config.toml
d_shared_expert = 0
router_score = "sigmoid"
normalize_top_k = true
n_groups = 8
vocab_size = 8192
norm_place = "pre"
rope_fraction = 1.0
init = "uniform"
init_std_qkv = 0.0545
weight_decay = 0.0
seq_len = 1024
doc_mask = false
Below are experts of layer 2 (counted from 0) of a mixture-of-experts language model. Rows are named router (the router's row for the expert), gate (a neuron's input weights, with its number), up (a neuron's input weights, with its number) and show model dimensions 0-127. Each number is 128 + 24 x the weight over its row's rms, rounded and kept within 0 to 255.
Before each expert's rows: "mostly gets" lists some tokens that are sent to it at least half of the time; "comes after" lists some tokens at least twice as common just before its tokens as in all text. This comes from a sample of Wikipedia text that the model never trained on. Tokens count by the router's weight.

# expert 214
mostly gets: "ern", "ost", "There", " Committee", " Most", " so"
comes after: " N", " | N", "N", " n", " Y", ", N"
router [142 104  94 103  95  97 104  98 146 123 119  92 108 164 103 116 120 161 116 108 139 118 135 168 117 119 134 113 184 112 101  99  97 108 126 142 169 108 146 120 151 139  84 125 151 131 135 141 147 114 104 134 110 141 164 103 146 124 108  79 169 134  64 111 132 123 136 167 114 135 152 120  97 150 134 131 162  78 121 109  99 102 126 155 103 102 139 134  72 111 135 164 161 131 119 115 134 149 108 153 141 115 151 132 125 137 106 118 131 142 144 101 111 112 109  83  88 120 112  94 169 112 160  94 164 149 125 116]
gate0 [135 128 118 112 108 137 111 118 152  92  98 168 106 142 180 127 140 120 168 120 141  81 103 123 132 143 123 139 123 113 136  76  86 133 141 173 142 134 160 104  95 141 115 129 154 144 156 150 132 103 102 155 148 124 159 108 159 166 105 117  99 113 181 103 153 136 106 162 102 172 141 117 144 130 141 140 131  86 116 159  87 156 157 181 147 105 121 165  80 100 143 137 130 121 171 155 129 105 137 138 122 118 125 132 113 172 131 118 106 134 140  99 126 135 119  68 134 155 136 107  96 139 156 115 125 137 105 142]
up0 [138 142 150 123 160 119 109 169  97  88  94 114 120 142 134 137 108 124 125 108 143 103 119 149 111 136  92 138 108 143  97 110  83 113 107 150 137 160 169 123 138 162  97 117 142 157 161 166 166  94 140 138 153  95 156 114  95 112 136 108 130 117 152 169  93 144 108 129 146 137 149  97 100 125 136 129 134 102 160 116 113 142 150 175 118 131  89  88 120 130 155 164 113 180 152 158 140 124 106 132 147 134 109 174 131 174 149 141 128 132 127 101 154  95 111  66 139 145 125 113 158 133 115  96 121  92 100 163]

# expert 109
mostly gets: "unners", "alc", "avel", "irc", "unning", "ycl"
comes after: " R", " r", " E", "R", " | R", "- R"
router [150 109 124 100 131 109  88 128  97 145 136 135 116  95 124  59 113 108 123 138 132 159 177  96 146 161 115 112 185 133 144 143 113 151 121 133 142 130 143 111 143 147 135 151  93 128 123  79 110 114 120 136 125  78 156 101 149 129 120 127 162 151 112 134 116 105 147 116 141 158 138 133 139 134 142 123 148 121 113 123 108  65 170  92 123 113 196 157 127 114 150 146 135 114  98 167 114 151 135 122 117 160 121 127 124  84 140  90  93 135 104 118 146  83 109 127 136 101 141  93 169 159 150 111 121 134 148 174]
gate0 [171 115 110 118 173 109 116 126 124 141 104 128  93 148 180 139 105 111 130 133  98 146 136 114  95 162 124  99 136 141 164 121 118 115  78 155 142 132 149 100 141 152 122  88 163 118 147 127 108  69 141 145  80 129 147 113 139 126 162 112 149 140 124 132 149 169 144 109 124 108 111 114 119 123  94 117 109 103 150 123 161  78 146 101 134  54 127 111 149 107 153  95 100 145 146 140 166 102  99 115 133 140 146 150 166 126 134 121  91 159 116 127 146  95 107 122 144 150 131 173  95 109 110 146  91 127 108 107]
up0 [100 155 126 158 102 162 168  80 143 125 127 116 163  68 132 139 159 148 107 153 164 138 170 122 122 121 142 184  98 131 132 116 104  91 168 122  97 156  73 147 130 131 144 149  98 133 150 142 178 128 146 132 139 130 136 154 119 129 122 120 146 111 145 111 127  74 101 146  95 165 158 120 141 164 141 137 153 107 114  84 125 159 101 117 111 160 106 130 138 156 111 122 127  88 146 118 119 155 133 124 126 137 134 162 160 135  99 113 170 124 128 108 124 158 159  94 127 152 118  95 123 148 149 106 129  84 114 119]

# expert 211
mostly gets: "16", "11", "8", "12", "14", "18"
comes after: " | ", ".", " ", "1", "–", " ("
router [ 98 114 139 129 108 124 125 115 108 146  82 169  96 154 137 112 126 158 107 124 114 159 140 153 108 117 116 100 128 141  93  84 128 131 154 110 128 127 110 102 167 134 107  94 155 134  95 102  77 122 155 149 106 141 149  79 138 131 121  94 126 124 130  85  93  94 145 147 144 101 109 153 124 117 135 176 134 102  97 116 103 119 105 105  68 119 197 142  73 134 141 140 156  99 108 124 150 160 116 124 152 141 109  86 117 109 155  83 121 134  95 136 123 113 162 140 120 114 175 139 138 134 108 119 114 132 128 126]
gate0 [130 118 131 122 137 122 120 155 129 136 116 140 110 143 125 104 142 140 123  86 163 150  69 139 161 161 119 116 120 142 170  89 126 133 132 113 139 152 159  83 140 131 129 115 156 123 125  89 101 127 149  93  94 103 142 128 100  94 130 134 108 120  82  89 104 153 125 139  91 153 142 103  99 140 135  81  99 115 121 151  85 126 130 123 100 122 100 142  56 143 133 112 118 117 137  99 113 114 157 146 159 128 160 110 107 174 144 121  82 148 115  83 122 155 148 138 165 103 150  97 145 137 122 114 145 140  65 125]
up0 [106 139 118 137 216 103  92 104 116 104 125 163 110 109 117  73 122 117 116 111  97 154 118 117 126 140 145 141 154 138 124 101 149 137 150  99 147  87 126 131 135 131 173 121 149 118 100 100 100 125 166 106 137 121 142  60 126 121  94  95 141 111  94 141  92 138 106 143 125 162 144 131 119 107 135 136 104 120 139  95 127 113 128 161 142 119 110 175 112 155 134 130 163 137 154 121 143 125 103 127 125  89 147 148  84 113 143 121 167 116 113 163 136 111  82 131 155 131 197 115 107  91 121 134 107 135 119 128]

# expert 85
mostly gets: " Mar", " John", " Be", " All", " Le", " El"
comes after: " |", ",", "-", " of", ":", "|"
router [156 114 122 118 108 132 144 129 134 127 107 154  57 143 154 149 113 133 122 101 150 123 195 114 188 115 136 108 227 154 126 144 128 162 152 114 171 121 125 107 117 135  90 162 153 129 100 119  89 140 155 148 122 125 150 114 150 169 104 137 129 105 146 146 104  95 133 126 146 146 136 103  93 167 100 133 151 104 117 113 135 135 120 112 109  83 146 166  91 128 159 160 132 128 114 121 132 129 133 124 149 107 116 112 118 125 121 105 113 147  99 120 146  93 102 144 144 108 131 135 120 132 168 109 127 155  92 120]
gate0 [ 87 134  97 135 114 121 104 107 118  87 139 126 142 126 129 128 178 104 123 153  98 108 130 131  92 132 148 152 118 116 133 127 186  87 109 105 133 123 133 124 137 134 115 124  81 119 107  78 127 180 109 121 145 110 114 118 150 159 157 117 117 132 111 118 137 115 117 110 169 148 148 148 172 148 138 138 116 107 129 128 177  97 155 106  58 111  94 150 123 161 119 135 204 127 167 103 101 153 135 104 100 124 145 162 158 123 145 141 127 117  92 121 146 107 143 155 133 125  91 131 177 131  95 120 120 137 136 145]
up0 [119 118 129 123 155 122 153 138 129 136 145 111 135 164 125  75 129 108 176 138 121 116 128 132 113 118 167  98 111 162 187 126  75 124 128 184  84 117 142 126 153 120 119 161 135 168 107 178 104 132 133 110 111 148 127 118 114 144 108 106 111 145 152 152 165 163 163 168  88 166 141 127 139 106 102 121 125 147 177 130 117 160 133 131 104  98 186 111 143 136 125 117 110 156 171 127 119 126 106 107 101 164 135 129 136  95 106  91 144  93 129 132 132 135 100 155  88 166 141 101 126 120 153 110 131 147 143 128]

# expert 21
mostly gets: "| K", "- John", " Both", " and other", " Pan", " Many"
comes after: "\n", "\n\n", " vill", "L", " Ab", " / "
router [116 110 112  87 112 149 121 126 103 140 110 153  80 165 136 115 119 128 104 120 149 154 155 117 143 131  96 120 162 131  88 113  82 136 131 160 169  82 112  88 147 143 107 119 109 109  93  88 117 112 136 139  87 128 130  90 158 156 114  79 142 120  97 135 103 117 135 109 144 125 161 125 112 102 143 144 159  98 118 109 105 101 128 117  90 118 164 167  84  90 120 152 138 144  99 121 149 113 112  96 136 118 112  88 110 104 130 134 164 162 100 165 123 100 124 140 130 131 170 103 143 141 120  82 151 168 114 109]
gate0 [142 126  92 122 169 136 115  63 103  98 145 159 136 115 126 154 110 110 119 113 119  94 119  81 137 134 157 108 184 140  95  66  90 103 124 126 156 153 144 109 104 165 108 104 106 154 118 143 144 111 161 144 129 121 118 124 165 116 135 160 133 125 128 148 166 137 136  92 148 104 123 128 138 101 128 134 155 151 163  99 128 128 141 116 114 110 116 105 163 127 152 132 126 130 110 127 172 106 168 106  96 136  81 112 119 160 127 110 128 122 139 170 119 103 118 144 120 159 107 128  81 176 148 189 148 125 116 114]
up0 [152 147 111 131 137 127  96 148 184 116 152 105 170 154 167 110 103 152 122 114 127 113 127 153 123  91 132 152 114 137  82  98 151  95 117 108 166 111 114 112 141  64 153  89  93 146 131 143 133 175 131 118 153 110 179 132  78  96 119 100 137 141 137 131 142 138 142 144 127 154 147 126  92 132 114 148 116 138 118 177 100 101 131 144 149 110 162 154 110 108  65 100  98 135 114  91 121 120  79 128 125 117 115 132 108 155 146 119 135 132 114 109 108 132 119 141 107  76 130  91 126 116 134 131 104 129 168 132]

# expert 114
mostly gets: "seud", " Av", "alc", "av", " Sav", "echn"
comes after: " P", " T", " C", " p", " t", " | P"
router [117 147 132 129  93  90 111  87 120 157 124 134  91 141 144 124 138 143  94 124 133 164 172 129 165 132 120  91 222 135 139 127  93 127 156 134 157 136 119 115 177 122 110 123 127 132 148 107 127 167 111  98 139 114 102 101 163 140 149 148 132 156 127  94 125  86 137 143 157 161 153 114 112 156 142  97 163 110 160 150 124 117 135 114 115 139 180 148 101 102  96 132 127 105 111 114 148 122 145 132 150 145  97  96 135 151 130 130 144 167 115 115 152  65 108 111 125 177 129 111 129 161 127 114 133 121 153 141]
gate0 [167  87 162 146 102 130 105 137  97 129 117 114 158 136 154 149 106 142  67 135 117 125 128 131 156 106 114  97 118 101 163 123 136 156 112 150 125 127 119 167 125 100 116  96 138 143 115 104 110 119 133 146 186 138 149 105 137  98 123 135  97 124 130 121  79 146  91 154 151  85 158 120 132 107 110 132 144 136 150 138  98 118 144 125  89 118 176 113 101 102 158 143  88 118 132 111 129 113 107 150 198 162 133 137 145 148 104 111 143 119 116 133 155 163 174 111 149 147 138 133 139 129 130 175 165 118 166  82]
up0 [141  91 157 142 136 152 119 136 107 155 128 117 120 101  90 144 158 134  78 122 128 141 124 162 131 128 124 107  90 135 162  91  98 157 125 148 108 121 127  94 169  79 112 111 143 116 129 145 150 102 125 124 171 112 166 111  82 159  84 136 148 124 153 148 100 124 124 163 145  83 148 121 120 107 131 120 104 117 127 134 134 158 126 139 123 125 161 142 141 109 109 140 111  72 113 122 103 134 146 174 132 133 168 134 133 103 124 146 125  97 201 119 152 152 186  83 117 150 125 162 141 129 137 145 145 141 170 110]

# expert 104
mostly gets: "00", "53", "52", "84", "68", "58"
comes after: " | ", ".", " ", "; ", "–", ") | "
router [104 136 140 114 107 125 116 104  99 148 105 160  89 162 125 105 125 140 110 127 117 164 130 135 107 116 102 111 129 134  69 106 107 138 156 114 132 109 108 104 159 157  98  88 129 123 119 103  93 104 135 133  93 138 155 109 137 153  86  96 126 114 119  89  87 137 142 141 140 100 118 144 128 138 129 144 145 121  68 104  79 122 129 120  68 134 198 128  71 130 147 143 151 105 107 112 150 157 100 131 169 140 114 108 126 125 151  92 105 134 103 142 122 102 170 146 136 121 186 123 129 150 103 117 133 130 147 135]
gate0 [132 122 151  73 131 148 146 177  95  81 122 142 103 119 136 138 170 115 118 173 150 164 116 147 128 100 120 137 109 135 123 120 176 135 114 136 123 134 144 157 138  98 120 159 109 120 147  98 104 115  98 133 112 133 167 167 130 165 146 107 152 113 134 126 129 153 129 119 136 159  92  88 116 165 129 123 168 157 146 125  84 117 129 140 150 125 111  86 163 142 107 128  95 148 124 105 125 113 156 153 124 133 151 133 121 125 122 108 112 135 142 125  91 130 122 109 204 145 130  59 166 160 127 109 105 120 139  78]
up0 [126 129 116 151 157  81 125 132 173 176 145 130 144 137  97 135 105 161 143  88  87 121 156  86 150 133 158 145 128 117 124 116  94 166 105 129 119 159  98 124 138 121  96 105 115 150  74 153 155 137 132 129 153 106 120  95 160 130  94 121 156 130 127 139 124 141 116 153 116 105 137 176 126 107 157 129 130 118 117 124 149 141 182  83  94 118 121 178  80 126 185 149 151 117 142 156 137 127 137 104 119 104 141 143 116 102 154 144 142 132 133 154 168 148 141 129  94 131 142 154 103  81 133 157 163 129  95 126]

# expert 69
mostly gets: " N", " I", " O", " Mar", " Al", " U"
comes after: "-", " |", "|", ":", " of", "."
router [136 133 137 137  84 147 140 131 126 117 148 128  98 149 167 133 129 128 124 112 127 126 213 101 178 126 128 142 202 107 109 149 127 170 113 148 171 122 133 112 136 120 101 143 154 105  89 132 142 132 122 118  50 143 119 103 150 133  98 111 144 140 153 103 131 113 155 132 162 170 160 116 111 144 153 137 149 133 133 151 104 105 102 129 103 125 145 136 102 107 156 157 131 137 126 112 139 104 105 107 146 101 106 106 109 146  95 119 124 155  92 139 139 105  84 122 140 106 163 143 171 144 160 125 129 160 104 102]
gate0 [122 125 100 106 164  88 131 115 102 126 124 158 147 145 160 116 114 120 150 121 177 121  99 121  94 134 151 134 117 148 185 117 127 113 112 155 136 150 119  91 110 146 125 176 129 116 103 124 128  79 138 136 130 180 125 129 174 102 143 118 129 154 100 139 122 152 122 101 177 138 128 114 107 166 123 104 116 111 154 102 107 160  91 115 139 131 168 153 120  98 157 144 134 106 118  91 124 136 135 147 142 133 170 145 166  78 134 127 122 102 110 124 106 151  99 148 186 140 141 160 159  75 102 150 152  93 136 137]
up0 [106 134 126 136 120 154 141 165 138 159 135  78  99 132 146 144 126 115 114 141  88 133 152 120  97 193 121 120 154 119 101 113 120 135 131 154 126 134 147 175  98  90 122  82 143 144 131 115 137 175 100 149 123 127 130 104 129 104  78 150 143  89 130 138 139 142 187 142  89 133 146 125  97  86 121 108 125 158  99 160 138 114 124 158 120 132 148 128 104 145 101  65 153 134 115 163 106 121 139 120 128 119 104 105  99 159 145 116 150  83 152 132 156  97  95 146  81 146 141  92 106 119 128  95 147 135 109 122]